{
  "num_hidden_layers": 14,
  "d_shared_expert": 0,
  "hidden_act": "swiglu",
  "moe_layers": [1, 2, 3, 4, 5, 6, 7, 8, 9, 10, 11, 12, 13],
  "router_score": "softmax",
  "routed_scale": 2.83,
  "router_z_loss": 0.0001,
  "lr_router": 0.000674,
  "norm": "rmsnorm",
  "beta1": 0.95,
  "batch_tokens": [32768, 65536],
  "max_seq_len": 2048
}
Below are experts of layer 6 (counted from 0) of a mixture-of-experts language model. Rows are named router (the router's row for the expert), gate (a neuron's input weights, with its number), up (a neuron's input weights, with its number), down (a neuron's output weights, with its number) and show model dimensions 96-191. Each number is 200 + 20 x the weight over its row's rms, rounded and kept within 0 to 999.
After each expert's rows: "comes after" lists some tokens at least twice as common just before its tokens as in all text. This comes from a sample of Wikipedia text that the model never trained on. Tokens count by the router's weight.

# expert 3
router,211,223,186,189,180,211,189,177,199,153,229,206,195,179,208,217,181,182,193,161,220,180,170,185,223,197,175,199,174,174,204,202,215,241,216,190,182,202,217,200,204,171,206,215,183,191,191,223,182,200,232,170,207,238,174,195,203,226,216,232,158,200,182,204,203,203,183,172,179,226,188,179,226,209,209,207,201,177,211,202,175,181,186,187,212,233,202,170,183,211,226,185,187,181,201,194
gate0,187,222,177,202,200,194,192,223,162,192,177,190,221,193,212,207,225,217,199,174,210,192,222,206,195,172,191,193,193,169,170,238,210,239,186,193,153,200,213,205,201,197,234,180,209,206,204,216,188,196,161,171,254,234,201,209,229,194,224,199,206,229,217,181,224,193,191,189,207,189,187,163,188,193,188,180,245,171,203,203,160,201,206,194,178,174,160,194,201,174,205,210,190,225,199,175
up0,206,206,198,162,220,214,189,186,192,181,186,191,214,217,214,171,271,189,221,201,204,211,190,217,231,214,169,197,191,202,196,194,174,201,186,194,241,214,186,206,209,177,205,220,213,217,238,189,187,210,210,184,224,187,186,168,229,198,222,207,223,183,195,224,208,168,172,186,200,195,196,213,210,212,222,213,230,218,202,229,211,182,214,203,207,208,203,213,246,214,218,180,231,204,219,214
down0,188,199,204,204,193,228,189,202,180,198,211,222,199,215,191,207,216,211,207,160,163,206,202,198,205,201,210,222,212,216,202,178,162,199,215,211,255,183,198,221,219,235,177,210,218,228,230,191,174,205,180,215,222,165,177,182,194,212,187,185,219,187,165,257,212,185,190,205,194,190,211,177,184,223,201,207,178,194,199,211,189,202,212,194,176,211,234,227,210,230,233,151,196,181,215,190
comes after: " the", ":", " of", "-", "|", " \""

# expert 24
router,218,207,177,192,225,188,200,220,223,178,199,230,172,186,201,218,181,174,177,180,217,181,176,179,223,235,178,196,201,167,197,222,201,212,220,195,213,228,203,202,210,174,202,239,192,190,186,226,182,190,212,188,185,235,180,196,173,192,216,215,167,208,175,213,171,199,200,172,200,221,186,188,228,174,208,218,171,188,214,186,193,184,182,198,212,181,225,185,191,216,224,186,207,180,177,203
gate0,198,197,182,231,229,149,243,198,196,223,245,228,193,170,223,156,164,173,230,176,175,201,246,195,200,153,202,218,209,214,199,192,168,173,177,216,212,222,174,180,170,191,179,204,195,189,206,214,195,187,204,180,172,203,185,217,191,180,223,205,188,204,193,216,170,231,190,199,186,205,177,195,206,200,203,175,208,206,201,206,222,216,199,197,199,239,173,221,199,219,232,225,181,209,207,238
up0,183,236,226,190,181,185,228,214,196,219,231,195,217,200,186,188,241,223,209,228,237,170,209,186,204,216,199,217,215,218,239,181,180,204,201,175,248,184,174,197,218,165,173,217,195,147,220,243,181,209,216,190,212,237,205,193,189,221,204,207,206,208,179,216,205,220,184,228,203,235,222,221,202,220,233,200,181,176,192,224,216,191,216,224,215,184,169,217,210,207,203,204,192,190,186,193
down0,237,209,222,225,159,201,208,211,204,209,260,215,169,177,230,219,186,225,208,245,210,202,245,190,196,215,223,182,209,179,234,189,220,190,225,210,179,229,176,220,181,175,226,203,190,211,163,215,207,192,178,203,199,203,196,174,212,211,206,225,222,193,181,186,162,195,204,150,233,219,233,177,191,225,190,216,201,213,172,165,188,235,199,181,185,205,197,224,207,235,201,178,159,202,158,216
comes after: ".", " The", " He", " It", " was", " is"

# expert 18
router,205,232,171,160,193,205,187,223,217,175,209,194,164,175,193,218,182,178,207,191,223,171,169,169,235,231,170,215,234,180,189,212,210,215,214,173,212,214,224,193,223,180,215,207,180,196,177,212,180,212,228,175,208,230,186,188,211,213,203,228,183,184,201,215,210,204,175,187,199,223,167,180,235,193,196,210,182,188,196,193,174,177,191,203,229,218,226,182,214,210,217,185,193,187,213,192
gate0,213,178,179,157,203,221,203,213,196,189,186,211,184,166,191,204,190,204,181,249,172,182,186,197,184,176,203,199,183,177,192,202,180,207,165,218,206,220,181,223,227,206,196,206,168,192,184,210,203,175,200,183,191,192,191,222,211,198,197,184,195,243,198,192,209,237,223,183,195,176,181,214,197,215,191,240,232,165,191,184,188,210,164,182,181,203,199,166,189,214,212,188,219,167,240,221
up0,167,215,216,198,242,203,175,230,217,210,203,200,197,217,183,218,204,187,206,227,202,239,192,205,236,197,217,209,185,198,236,214,225,211,236,190,216,248,160,217,185,189,191,211,195,195,177,169,173,175,217,218,207,204,207,200,210,213,244,204,178,194,203,203,171,225,229,228,209,198,188,226,217,185,205,199,189,201,222,204,190,200,254,193,236,212,168,192,197,219,191,173,189,200,169,192
down0,192,221,239,195,207,175,248,224,203,210,198,199,226,200,219,194,201,193,236,185,170,207,230,212,216,234,193,158,192,201,209,218,178,183,187,198,183,215,233,179,223,207,184,221,214,179,206,201,221,216,190,173,222,199,193,158,196,186,205,178,239,185,213,172,213,160,225,202,227,192,210,207,179,223,211,239,201,176,206,199,192,210,206,192,208,203,188,205,197,180,173,166,184,204,187,244
comes after: " |", ";", ":", " \"", "|", " -"

# expert 16
router,218,192,176,190,196,181,197,213,206,179,207,219,176,193,179,196,184,158,204,196,218,162,166,163,229,228,178,201,176,187,216,226,181,198,180,198,222,241,178,192,220,185,198,199,174,199,162,216,177,214,237,197,197,208,191,197,217,202,224,219,192,216,209,191,184,216,196,167,183,225,192,189,195,194,195,220,186,176,180,203,195,192,229,185,224,188,231,197,242,213,230,184,182,168,191,192
gate0,211,189,207,197,205,192,184,193,220,193,193,208,190,187,220,190,232,178,179,223,213,200,186,173,193,205,197,184,176,226,174,188,182,204,182,205,204,209,206,202,214,210,210,171,180,192,206,212,190,187,192,238,207,209,205,186,219,193,187,204,207,226,200,160,194,151,179,187,225,184,182,241,179,208,232,189,198,197,209,206,230,187,212,169,190,203,158,180,193,173,190,202,213,213,210,212
up0,201,193,210,181,194,196,209,187,176,192,208,204,204,171,219,190,190,217,225,219,213,185,208,214,208,204,209,177,221,210,194,186,217,216,219,199,207,230,228,192,250,185,182,180,200,187,221,221,202,210,217,206,222,181,197,219,209,233,195,197,165,164,200,195,193,213,203,215,219,212,197,191,184,194,206,195,175,201,218,184,192,172,212,231,179,197,230,208,208,201,188,173,209,200,223,183
down0,218,197,228,252,188,161,214,189,204,236,221,196,229,259,157,210,197,197,189,225,209,205,218,209,199,221,185,229,182,195,248,227,182,178,172,215,187,214,203,198,174,208,196,205,222,222,229,207,207,213,185,198,212,245,188,198,208,216,188,185,177,180,189,179,196,199,202,212,172,213,190,211,208,203,210,197,194,219,214,193,231,198,227,195,191,208,193,226,223,206,191,191,210,201,203,221
comes after: " |", " ", ";", " /", " –", " $"

# expert 35
router,201,215,165,181,238,235,193,187,212,165,237,193,194,169,197,209,181,187,209,178,241,171,182,172,181,203,180,170,207,177,206,214,235,185,203,229,216,205,212,192,193,152,202,192,186,225,182,218,186,203,212,168,184,236,173,178,182,207,218,220,183,197,171,218,192,187,208,201,201,239,174,194,216,164,228,210,172,197,204,187,192,165,229,213,234,183,220,201,199,221,224,185,207,198,182,174
gate0,212,217,222,193,175,188,168,180,261,216,226,192,205,174,222,168,164,192,237,172,176,183,157,197,202,184,194,149,200,180,194,213,221,186,197,196,200,212,207,220,180,200,204,190,190,175,211,217,203,216,221,205,202,204,182,195,229,175,169,195,193,199,188,218,198,165,213,240,205,198,216,185,201,199,190,215,192,174,227,198,207,215,241,215,187,194,174,199,229,182,210,232,152,225,208,183
up0,217,227,207,192,194,149,211,190,209,200,160,214,228,187,226,193,217,192,239,216,216,230,200,232,182,194,173,187,200,203,173,203,195,219,199,207,207,173,180,193,219,210,181,207,202,233,199,228,203,198,183,179,191,180,218,192,204,204,239,184,190,191,189,189,181,204,250,199,195,184,191,193,223,193,216,191,205,209,171,226,221,202,207,198,194,207,205,234,194,189,191,178,216,182,179,189
down0,207,214,198,197,185,191,238,174,190,206,164,199,175,215,199,231,194,192,195,227,194,221,192,195,196,233,205,180,225,191,177,210,234,213,217,185,210,237,179,186,199,180,205,203,261,217,197,179,205,252,207,202,193,203,215,201,191,183,192,180,194,185,198,177,175,191,210,159,207,196,215,184,206,213,244,170,186,204,231,224,237,204,237,193,204,172,217,196,191,176,194,209,203,181,215,207
comes after: "0", "1", "9", "8", "7", "2"

# expert 9
router,202,238,198,222,214,203,197,184,207,167,217,192,223,169,218,232,144,203,179,182,200,210,178,186,219,215,188,198,199,151,195,193,211,205,222,232,208,185,225,228,209,194,185,229,211,210,179,227,199,198,223,193,194,221,178,236,165,190,212,220,186,207,206,222,241,184,203,231,189,226,174,180,217,213,205,229,184,188,226,194,192,191,196,215,202,180,215,170,200,241,215,190,211,191,220,177
gate0,200,174,194,210,214,225,206,181,206,160,195,168,176,203,204,205,197,188,215,177,188,235,181,195,226,171,213,186,217,177,186,208,200,188,213,196,204,209,179,188,206,223,215,192,222,216,215,174,215,184,213,205,198,216,175,186,208,199,202,199,229,193,198,232,179,184,213,178,221,221,198,205,178,173,196,196,191,215,164,213,218,203,213,200,198,202,226,177,196,195,148,218,232,220,211,163
up0,159,204,153,222,203,173,187,212,234,167,239,198,179,237,188,189,165,228,227,179,199,198,227,200,219,225,171,170,197,173,211,175,163,189,223,216,191,206,205,210,197,201,209,168,199,183,230,218,229,227,194,201,178,198,224,198,162,178,194,199,167,190,216,166,201,222,232,192,218,199,217,190,218,205,194,159,212,202,203,200,206,203,202,199,221,200,245,183,201,181,176,220,225,180,212,206
down0,224,182,187,172,214,161,193,207,215,187,179,200,193,187,193,210,202,194,206,176,200,201,243,183,175,222,210,181,199,209,206,189,180,205,177,175,186,222,185,206,200,200,231,196,220,208,186,191,187,234,218,186,204,199,188,224,211,232,176,154,218,195,181,183,201,176,152,168,195,201,206,195,199,205,164,219,206,189,217,173,221,181,202,197,207,223,215,195,205,207,196,204,213,173,218,177
comes after: " the", " a", " of", " and", " with", " The"

# expert 44
router,207,187,196,232,201,199,210,211,232,188,213,206,195,174,183,203,180,173,200,170,204,186,172,172,225,225,188,210,192,168,209,232,176,206,197,211,211,216,173,197,224,171,171,232,227,200,187,210,191,203,205,178,186,224,180,197,214,197,203,201,179,200,187,193,195,183,198,180,212,224,208,199,216,203,205,235,198,196,223,200,184,186,206,198,222,206,182,222,196,212,209,172,193,174,220,199
gate0,173,206,208,195,212,204,201,173,205,150,193,207,225,177,212,188,148,219,187,198,200,219,214,195,243,246,222,190,264,159,209,203,210,158,212,204,182,196,227,200,180,207,212,190,198,210,242,196,216,188,210,239,205,203,222,181,193,229,202,186,215,205,171,184,220,201,206,201,184,238,198,219,183,264,161,189,201,197,204,177,185,173,197,204,196,177,193,191,174,157,195,220,223,179,199,214
up0,189,173,194,188,219,211,190,195,197,222,205,200,228,191,176,193,189,225,213,201,214,192,184,189,201,222,188,183,180,198,222,237,175,209,225,238,182,223,196,184,188,181,240,168,212,229,230,179,187,202,187,217,196,197,169,188,197,188,222,203,219,193,196,212,189,191,206,209,205,202,147,181,157,189,196,189,214,208,160,213,198,191,190,288,214,197,171,239,190,200,171,221,204,210,212,190
down0,222,215,217,209,202,197,206,232,193,193,230,203,220,138,194,217,187,210,218,215,189,210,235,203,191,186,195,198,208,215,161,228,199,209,204,189,157,165,219,182,202,175,228,177,202,200,221,229,203,198,200,215,185,232,192,187,214,185,192,194,198,189,200,187,191,175,192,191,202,203,211,241,201,192,209,225,206,207,210,193,182,187,209,177,195,240,222,220,234,179,211,206,214,187,200,231
comes after: " ", "|", ".", " |", " (", ":"

# expert 22
router,200,188,199,213,210,205,219,184,219,180,217,214,184,180,198,215,208,207,181,180,187,207,172,176,231,242,191,210,208,169,183,193,199,205,193,208,227,231,162,206,247,160,185,183,183,190,183,231,187,218,213,184,219,223,167,201,190,207,214,211,165,219,207,199,197,187,156,194,202,218,178,181,230,200,177,238,196,191,221,176,183,175,181,199,241,201,193,225,222,190,212,193,196,180,220,196
gate0,172,189,209,211,169,211,198,190,217,193,212,195,164,215,229,180,198,195,200,231,218,208,237,238,227,234,237,192,199,194,231,199,208,210,191,206,165,219,175,171,197,211,189,197,219,186,226,219,193,247,219,202,197,197,183,202,211,214,172,217,148,213,179,184,183,195,223,188,215,169,239,212,172,212,173,215,193,209,199,186,189,204,197,176,187,174,191,213,216,186,184,190,228,217,178,215
up0,178,217,201,196,253,225,189,157,182,207,213,225,211,196,204,199,146,191,171,188,223,207,192,215,217,210,173,203,175,207,192,196,212,190,225,208,154,199,240,187,195,198,227,235,201,213,214,224,209,188,204,221,167,205,184,231,194,203,217,173,181,182,207,173,229,198,220,209,205,193,204,205,233,210,212,177,178,207,213,202,217,217,236,202,178,205,180,220,176,211,217,242,245,192,203,195
down0,203,228,193,192,201,199,214,185,181,219,186,199,205,199,215,224,207,148,207,212,194,210,189,186,214,200,202,241,198,177,212,195,209,206,187,199,199,192,171,175,219,211,206,197,192,202,194,222,184,220,210,219,194,183,217,173,220,206,197,223,206,163,160,168,187,182,215,179,188,175,246,203,197,192,193,152,189,182,226,211,180,178,195,173,222,189,218,231,197,190,197,201,193,193,176,182
comes after: "\n", " |", "==", ".", "|", "==="